{"num_hidden_layers": 11, "hidden_size": 320, "router_score": "sigmoid", "lr_router": 0.000386, "tie_word_embeddings": false, "max_grad_norm": 2.0, "batch_tokens": [65536, 131072, 262144, 524288], "dataset": "wikipedia_en"}
Below are experts of layer 2 (counted from 0) of a mixture-of-experts language model. Rows are named router (the router's row for the expert) and show model dimensions 80-159. Each number is 128 + 24 x the weight over its row's rms, rounded and kept within 0 to 255.
After each expert's rows: "gets" lists some tokens that make up at least twice as much of what it gets as of all text. This comes from a sample of Wikipedia text that the model never trained on. Tokens count by the router's weight.

# expert 16
router [172 140 118 118 175 114 164 125 133  95 115 106 179  90 102 135 105 116 150 152  99 151  83 132 144 110 159 101 145 121 114 142 134 143  78 113 158 130 169 125 114 109 147 135  88 134 147 124 123 136 133 148 106 113 167 136 108 132 144 164 152 168 136  99 143  98  87 111 102 101 142 146 128 163 148 147 168 156 152 122]
gets: ".", "s", ":", "–", "The", "1"

# expert 29
router [141 186 152 144 132  69 145 125 145  94 156 146 132 126 127 111 134 128 161 161 118 125 138 174 159 132 104 142 114 136 137 122 100 127 115 120 143 102 163 156 101 142 135 137 126 146 124 100 148 125 127 178  79 130 166 138 110 138 131 125 194 130 118 140 155 114 112 116  94 121 156 129 109 118 135 138 119 140 145  99]
gets: "\n", " (", "==", " \"", "===", ")"

# expert 31
router [124 157 138 161 138 127 116  94 118  99 149  85 172 134 114 157 168 136 102 109 100 138 153 114 160 130 146 101  85 146 104 149 131 116 139  67 121 129 115 130 139 173 128 107 144 102 142 115 165 130  68 135 105 131 135 160 137 111 122 157 134 112 114  89 156 151 124 104 112 126 124 130 104 168 142 122  89 120 123 145]
gets: ",", ".", ")", "ed", "ing", " and"

# expert 8
router [175 125 124 183 120 107 130 123 128 146 146 125 129  87 131 137 139 174 129 130 120 140 127 170 170 145 117 134  79 172 106 130 136 140 110 128 105 135  95 174 139 148 152  95 126 129 158 129 128 161 126 130 144 159 108 149 155 117 149 180 172 150 148  89 130 126 147 153 127 153 151 140  79 163 123 148  98 125 137 134]
gets: ",", " and", "ing", "ed", "),", "s"

# expert 6
router [107 122 118 141 168 114 103 133 106 130 134 107 151 133 136 145 143 137 107 112 110 173 141 121 106 128 155 128 145 133 123 152 136 117 104  99 162 152 188 101 131 137 132 124 123 117 133 136 108 124 147 155 150 143 153 137  95 167 108 125 145 131 163 106 122 159 129 109 110 145 115 127 146 170 125 129 141 138  84 146]
gets: ":", " by", "=", "a", "):", " about"

# expert 28
router [146 124 117 131 163 107 110 100 126  97 177 118 153 163 140 180 133 129 157 119 120 142 115 143 178 136 115 157 141 168 122 182  74 150 127  94  96 115 128 132 127 149 142 123 121 153 135 121 173 103 142 155 136 150 115 108 182 145 126 136 145 120  96 114 140 159 107 120 129 190 125 162 129 157 120 150 106 157  80 135]
gets: "\n", "o", "ing", "m", "al", "s"

# expert 20
router [ 92 170 161 142 163 125  98 120 161 123 138 156 130 105 170 118 114 135 135 148  91 130 112 100 141 170 131 120 118 166 135 111 153 112 109 125 136 187 132 104 115 121 108 102 123 128 127 158 127 147 100 175 108 120 117 111 102 120  90 147 108 171 100 177 166 132 112 122 100 108 125 165 145 135 153 136 126 153 143  91]
gets: "-", " a", "ly", "est", " to", " not"

# expert 2
router [103 117 140 160 121 103 137  98 106 102 145 105 133 118 113 113 149 133 122 108 113 156 131 180 164 165 140 131 129 144 125 153  89 133 134 107 118 166 119 166 105 146 133 134 129 105 115 132 132 163  67 108 145 155  91 130 148 100 127 146 149 119 129 113 134 112 100 114 136 164 101 146 161 191 105 135 111 134 119 136]
gets: " of", ",", " in", "|", " from", " on"

# expert 44
router [137 149 117 149 139 141  85  91 129 133 168 112 126 124 169 129 120 163 109 122 125 188  92 151 116 100 102 162 157 113  98 161  85 149 119 116 138 173 172 115 150 118 170 125  94 135 113 114 146 102 154 153 110 149 135 141 132 147 139 119 139 153 107 103 108 157 108 129 110 139  80 191 105 140 128 133  98 150 156 135]
gets: "-", "–", "/", "us", "p", "P"

# expert 25
router [114 124 144 140 123 121 113 117 114 155 182 127 118 123 146 134 142 184  98  87 148 137 128 118 154 139  90 153  82 138 116 109 123 129 111  84 169 130  94 105 121 163  92 125 106 146 152 135 115 170 152 140 127 120 110 194 146 117 171 150 130 113 113 120 157 138 143 148 120 103 147 127 126 181 114 110 115 141 151 159]
gets: ",", " as", " and", " for", "ry", "ine"

# expert 14
router [134 138  91 119 161 121 133 124 126 112 143 133 150 129 117 116 105 136 136 130 151 141 124 157 144 107  98 162 111 134 135 104 136 117 124 107 119 143 165 120 141 122 173 134  97 126 141 161 167 117 110 133 123 140 140 135 125 180 104 155 126 127 157 121  79 156 124 121 146 153 102 164 142 148 134 163 132 144 151 138]
gets: " |", ":", "|", "-", " by", "r"

# expert 26
router [153 142 130 160 122 139 126 126 166 100 110 102 148 129 123 159 104 128 106  82 133 146 124 156 140 138 137 123 104 152  81 100  96 147 120  95 136 146 125 121 139 139 139 104 108 108 141 118 121 155 131 110  76 149 106  96 108 118  56 169 140 127 146 124  91 123  60 117 155 119 132 162 161 122 120 126 129 147  94 150]
gets: " of", " in", " the", " on", " at", " for"

# expert 11
router [152 130  89 169 143 134 138 124 147 133 151 126 114 148 129 139 164 169 153 121  90 127 146 154 157 148 116 118 115 181  97 174 130 157  77 134 123 112 129 112 143 154 125 128 103 158  86 137 113 132 113 149 119 102 148 102 160 103  85 130 157 196 136  90 155 142 101 140 126 137 107 157 136 127 151 134  92 132  88 159]
gets: " |", "-", "p", "ic", "–", "s"

# expert 27
router [179 114  87  99 124 102 124 136 147 127 136 103 132 139 132 131 156 139 140 110 132 170 127 153 152 175  93 108 141 197 108 120 124 106 105 102 127 133 101 120 167 123 163 111 106 102  90 149 155 146 126 119  94 162  94 140 120 139 102 171 162 140 120 138 147 153 125 133 164 117 159 113 119 132 142 123 109 124 120 123]
gets: "ing", " of", " with", " from", " for", " after"

# expert 32
router [161 150  99 151 162  87 120 136 158 142 151  92 140 148 128 132 121 171 115 154 117 161 123 108 129 143 129 128 145 114  71 133 122 150 110 121 169 168 157 105 147 154 167 125 115 120 151 111 135 155 112 141 135 128 168 117  95 161 138  98 112 140 101 137 134 155 109 112 107 135 122 143 108 145 137 122 128 120 159 132]
gets: "-", ".", "|", "\n", "–", "=="

# expert 51
router [187 133 135 123 140 133 113  91 119  98 152 136 144 149 145 157  96 171 152 151 116 113  38 156 163  87 128 138 123 150 145 126 121 166 136 140 123 116 116 146 103 172 140 137  74 158 145 121 153 147 143 136 106 143 135 151 119 125 152 142 153 158 113  94 109  91  95 121 141 125 145 138  72 141 118 126 122 177 125 111]
gets: "ar", " of", "o", "y", "an", " in"

# expert 56
router [125 142  82 145 146 160 118 143 136 121 129 133 140 131 134 102 102 128 127 143 156 145 108 169 127 117 109 126 137 129 125 145  96 178  86 114 173 136 142 134 103 187 141 103  83 128 109 131 197 103 106 156 124 119 137 153 108 163 138 106 157 183 114 130 148 137 136 136 120 155  85 173 116 139 108 156 138 108 126 138]
gets: "-", " the", "b", "c", "ar", "m"

# expert 47
router [146 143 162 147 138 128 127 126 144 155 182 125 145  74 136 175 145 136  95 117 138 159 119 142 157 151 120 148 141 114 123 129 157 163 127 102 171 129 116 103 160 149 131 122  81 167  99 139 174 127 120 150  85 129 181 150 122 131 135 155 123 111 126 118 122 163 106 142 165 136 176 170 112 112 136  92  81 117 117 151]
gets: ")", " and", "\"", "y", "ry", " as"

# expert 3
router [124 115  89 166 123 138 116  94 120 105 155 123 133 124 128 122 110 111 159 135 120 138  83 141 142 140  95  95 139 172 106 159  90 140 119 110 120 133 171 128 119 129 137 139 111 125 107 159 140 149 136 168 110 147 136 118 129 140  96 169 127 135 164  88 130 149 115 110 115 146 125 134 155 128 175 117 114 146  96 145]
gets: "|", " \"", "=", " his", "l", "S"

# expert 57
router [198 117 125 129 145 141  99 109 138  90 154 134 135  96 145 126 103 154 155 115 144 144  91 130 169 103 125 115 160 141 114 150 114 168 101 101 147 113 123 158 107 165 132  93  81 165 140 166 120 152 126 135 115 116 156 171  90 122 153 147 137 164 135 104  95 128  99 138 135 103 139 131 126 151 145 125 119 131 124 141]
gets: "-", " The", "g", "n", "or", "t"

# expert 45
router [114 149 103 122 119  68 126 124 147  74 146 142 128 126 155 127 140 130 121 135 135 128 129 146 129 147 161 146 121 129 108 128 140 111 148  95 110  96 141 115  98 127 166 128 114 100 113 146 162 135 121 154 128 144 144 121 106 121 151 173 136 136 100 110 162  84  99  90 116 133 133 136  79 161 169 141 142 151 135 131]
gets: " |", ":", ";", ")", "==", "N"

# expert 49
router [105 121 119 138 134  97 126 139 153 144 136 125 123 106 125 188 115 169 172 110 102 144 110 170 174 143 129 109 140 165 121 128 128 135 101 143 116 135 134 137 102 135 122 131  73 135  85 127 135 162 132 136 151 146 126 129 116 116 110 145 142 119 158 116 144 121  70 133 108 152 107 149 124 127  99 150  82 138 120 144]
gets: " |", "-", "|", "==", "er", "==="

# expert 22
router [111 157 163 105 122  99 107 114 133 106 141 122 106 120 150 134 135 163 110 118 155 140  75  97 153 121 138 111 139 101 118 143 133 120 143 119 140 130 132 155 117 130 151 108 101 113  91 124 118 134 102 139 136 130 143 116 167 122 144 143 125 103 101  96 185 103 139 103 131 161 146 149  64 149 125 142  95 155 132 128]
gets: " and", "ic", "ate", "'s", "ical", "able"

# expert 40
router [163 136 113 134 120  63 112 129 144  97 164 144 117 137 167  98 144  99 109 113 150 189  83  99 150 122 178 172 152 143 161  82 124 125  93 116 156 119 127 148  87 154 178 100  62 125 107 161 131 147  97 166 145 146  83 148  88 120 147 137 176 137 157 114 160  80 135 119 142 140  91 182 113 151 120 153 130 137 152  95]
gets: "s", "a", "an", ")", "as", "es"

# expert 37
router [113 106  97 161 154  97 119 101 132 121 119 161 166 134 156 121 112 139 136 159 121 127 106 147 131 155 170 130 141 113 125 174 130 152 104 100 128 127 144 122 130 161  83 153 105 165 109 128 175 153 130 152 126 145 135 124 118 169  92 119 140 172 150 111 121 114 109 133 132 144  95 176 160 116 132 175 133 146 119 113]
gets: " |", "i", ";", ":", "k", "ir"

# expert 30
router [137 144 136 170 150 135 120 108 129 105 132 139 138 114 119 156  93 177 124 131 125 123 106 125 110 120 106 137 162 165 136 134 130 140 116 130 115 100 144 171 133 111 173 146 110 125 113 115 150 102  89 162 114 153 116 105 141 120  96 193 144 120 113  93 112 128 120 104 129 137 124 167 158 153 124 119 136 163 104 123]
gets: " for", " in", " the", " of", " at", " and"

# expert 19
router [167 172  95 169 152 132 129 126 106 142 128 108 155 135 137 138 104 114 144 129 158 114 106 162 177 141 103 156 137 122  99 115 124  88 121 142 126 141 194 114  99 162 186 131 105 114 149 131 173 114 140 158 162 116 123  94  75 140  97 171 121 141 104 134 117 145  94  99 147 145 132 160 145 191 135 147  95 113 166 134]
gets: "-", "|", ".", " |", "=", ":"

# expert 23
router [147 112 107 138 170 118 112  92 131 115 140 109 138 137 145 156 120 145 117 116  99 145 138 134 187 107 121 157 177 150 116 118 113 157 113 123 135 153 134 112 107 115 128 121  48 126 166 128 179 117 117 149 150 143 160 154 121 102 110 137 156 144 125 116 109 118 116 143 113 119  95 170 156 152 138 135 134 157 142 131]
gets: "-", "b", "–", "th", "N", " August"

# expert 50
router [147  99 109 147 118  93 137 114 123  88 118  90 128 119 108 132 107 132 146 109 154 144 132 171 147 138 133 156 148 171 155 142 102 127  99  98 127 103 122 116 155 120 131 116 125 115  94 117 145 104 102 116  98 187 148 149  80 148 113 119 172 159 132 137 124 106 105 146 139 124 102 145 133 102 132 148 117 143 134 124]
gets: " to", " of", " in", " with", " from", ":"

# expert 42
router [152 154  87 128 147 126  99 101 134 105 130 103 144 138 126 159 126 155 146 124 110 140 123 165 131 139 117 147 108 112 113 156 133  85 120  78  96  99 157 124 107 187 144 119 122 128  97 129 160 142 119 144 138 140 143 188 110 156 113 134 157 101 138 130 177  70 131  99 108 145 128 117  91 150 188 146 120 110 126 160]
gets: " |", ".", ")", ";", ").", ":"

# expert 53
router [121 145 102 148 137  76 137  81 124  82 141 140 114 134 120 132 130 136 155 127 115 153  86 136 151 152 146 149 164 162 111 164 109 171 124 134 156 123 111 141 128 124 131 131 133 103 106 193 146 142 137 170 102 137 123 105 154 134 151 139 135 168 145 114 147 145  93 122 120 110 144 156 105 138 135 114  91 141 133 107]
gets: " the", " a", "'s", " The", " his", "'"

# expert 10
router [172 145 126 114 170  91 131 128 129  95 110 115 186 134 112 156 138 154 133 111 125 140 107 169 118 116 186  83 137 145 100 180 100 146  92  88 163 167 126 129 125 108 107 132 118 136 121  90 166 141  99 146 120 109 113 110 136 152  96 132 122 160  89 125 156 134 122 154 143 153  97 188 115 127 136 120 108 139  79 106]
gets: ".", ",", "–", ")", "%", "th"

# expert 21
router [110 148 133 159 199 127  95  96 157 109 146  90 128 158 147 131 140 120 149 147 132 138 130  90 148 174  93 123 124 156 132 147 106 130 142  83 132 151 136 113 128 155 106 137  87 121  90 126 112 145 123 176 110 116 116 140 114 125  61 142 115 123 106 145 131 110  82 100 103 112 149 152 155 110 142 144 148 138 129 169]
gets: "\n", "ed", "is", "s", "ing", " that"

# expert 35
router [156 123 121 113 130 136 112 120 186 129 155 123 157 156 130 117  93 147 149 142 120 131 107 112 146 137 162 146  99 142 123 123 102 139  87  96 133 134 158 104 146 158 134 105  84 114 113 163 104 136 106 136 100 158 136 145  87 147 110 158 124 130 154 117 128 127 109 111  99 110 141 164 130 171 123 104 149  94 179 129]
gets: "\n", " to", "r", " also", "o", "u"

# expert 58
router [135 150 148 124 139 109  74  92 102 107 139  83 151 131 189 139 139 130  77 124 100 147 135 108 119 138 145 124 130 152 111 104 126 107 143  53 124 166 140 133 138 170 128 145 122 113 118 142 141 128  83 138 102 110 113  84 131 103 135 150 143 101  81 143 112 133 143 141 162 146 151 144 147 147 139 167  88 149 144 129]
gets: ",", ")", ".", "\"", "),", "ation"

# expert 34
router [137 154 137 118 156 122 147  94 155 117 134 114 159 132 136 147 110 124 136 140 132 113 118 107 141 132 121 118 117 108  93 133  93 104 139 104 155 130 166 111 144 119 149 135 121  96  84 119 150 162 128 158  87 194 165 160 124 147 135 145 142 105 123 101 114 142 149 117 161 162 126 155  59 145 116 166 151 134 117 155]
gets: " by", " to", " with", "ers", " on", " in"

# expert 12
router [137 134  97 137 131 166 109 144 137 149 175 136 145 129 157 173 167 102 106 122 151 130 121 125 140 174 160 143 141 104 124 125 105 125 134  99 173 137 130 141 103 155 141 123  91 143 103 105 177 132 110 167 141 134 122 176 133 145 103 132 143 161 117 126 153 119 100 139 131 131 116 178  84 160 121 122  74 147 173 129]
gets: "s", "i", "a", "en", "==", "le"

# expert 46
router [126 137 176 104 174 103 131 116 112 118 150  96 132 160 121 171 142 136 118 150 142 142 128 102 152 163 102 127  98 138 115 129 138 159 132  78 155 142 121 109 110 155 149 147  99 101 132 126 101 110  78 144 102 160 136 132 112 144 105 129 107  96 102 119 163  82 155 120 121 133 155 146  78 164 155 136 131 128 164 149]
gets: " and", " to", " for", " or", " with", " by"

# expert 5
router [125 144 182  82 135 144 103 140 152 104 148 121 153 129 184 131 124 113 156 147 144 120 124 167 158 147 120  93 130 159 104 103 132 159 123  67 133 109 126 114 168 140 110 133 151 135 135  88 179 160 147 160 116 127 156 104 100 100 167 143 161 107 157 153 129 138  99 154  87 151 152 123 116 119 118 138 143 156 162 112]
gets: "\n", "==", " that", ".", " \"", "==="

# expert 59
router [150 133 136 166 164 131 133 140 148 157 168 149 128 139 133 111 120 127 135 129 136 152 134  95 164 191 156 134  85 186 111 132 133 118 100 113 146 130 137 141 136 124 132 100  78 116  88 147 155 167 107 144 118 135 130 148  93 174  88 162 128 139 108 133 157 156  89 110 111 140  98 165 131 117 116 134 118 130 114 143]
gets: "\n", " as", "es", "e", "ly", "al"

# expert 41
router [119 113 147 140 130  59 117  96 136  92 152 119 139 150 162 135 133 151 165 141 145 162 154 115 190 153 126 144 143 128 124 131 120  98 138 106 135  96 159 158 115 151 136 108 103 130 119 189 144 181 128 165 127 160 135 149 122 162 111 130 181 128 110 118 141 135 116  76 145  92 104 162 143 149 142 110 101 143 153 170]
gets: "\n", " by", "ie", "==", " season", " round"

# expert 60
router [114 121 158 115 161 156 158 126 150 120 124 110 142 168 153 152 131 139 114  95 115 124 137 190 149 145 121 161 123 112 120 128 121 138 144 129 102 142 110  90 127 137 113 125 163  84 126  90 113 104  99  97 126 134 149 125 100 162  72 151 134 131 166 121 145 121 117 130 165 106 115 136  98 143 131 131 127 126 152 157]
gets: " of", " in", " and", " to", " for", " with"

# expert 38
router [160 168 127 125 112  65 127 134 113 165 136 124 144 102 165 114 111 107 101 138 116 118  99 133 155 115 174 120 129 114  97 102 135 114 113 134 146 136 157 147 115 101 182  66  89 127  99 126 159 149 130 122 135 164 127 137 123 159  90 147 136 115 126 115 157 155 143 138 134 134 107 161  88 162 142 152 158 151 137 144]
gets: " and", "o", "i", "a", "e", "z"

# expert 36
router [159 137 110 147 139 104 108 108 154 136 146 129 165 170 171 104 133 145 139 154  98 127 114 104 146 154 132 137 114 180 109 146 128 103 125  86 135 139 152 114 135 199 153 113  85 168 165 154 124 167  92 167 139 140 133 110 111 127 109 159 146  95  98 117 139 153 134  88 150 113 147 123 123 178 156 149 115 125 136 132]
gets: ".", "ary", ").", "ation", ":", "or"

# expert 15
router [159 134 152 159 135 101 105  98 105  94 146  94 125 137 112  93  87 137 116 138 134 108  94 141 140 152 139 182 148 149 138 118 103 133 145 125 135 100 147 152 146 131 161  91 103 120 125 140 159  89  98 177 132 143 155 110 132 151 130 145 139 124 158  97 151 102  96 154 142 113 150 171 167 130 153 127 124 119 139 111]
gets: "\n", "in", " in", "al", "an", "|"

# expert 55
router [162 136 135 162 131 145 144 107 132 154 147 147 141 110 138 133 127 169 140 100 108 141 124 147 182 116 134 141 121 141 107 155 135 125 128  96 160 124 121 141 146 158 119 122  85 148  99 134 107 169 105 155 152 142 158 140 139 109 111 154 145 130 126 103 160 114  99 101 124 150 149 166 145 131 127 151  89 116 118 176]
gets: " and", "y", "ar", "er", "or", "it"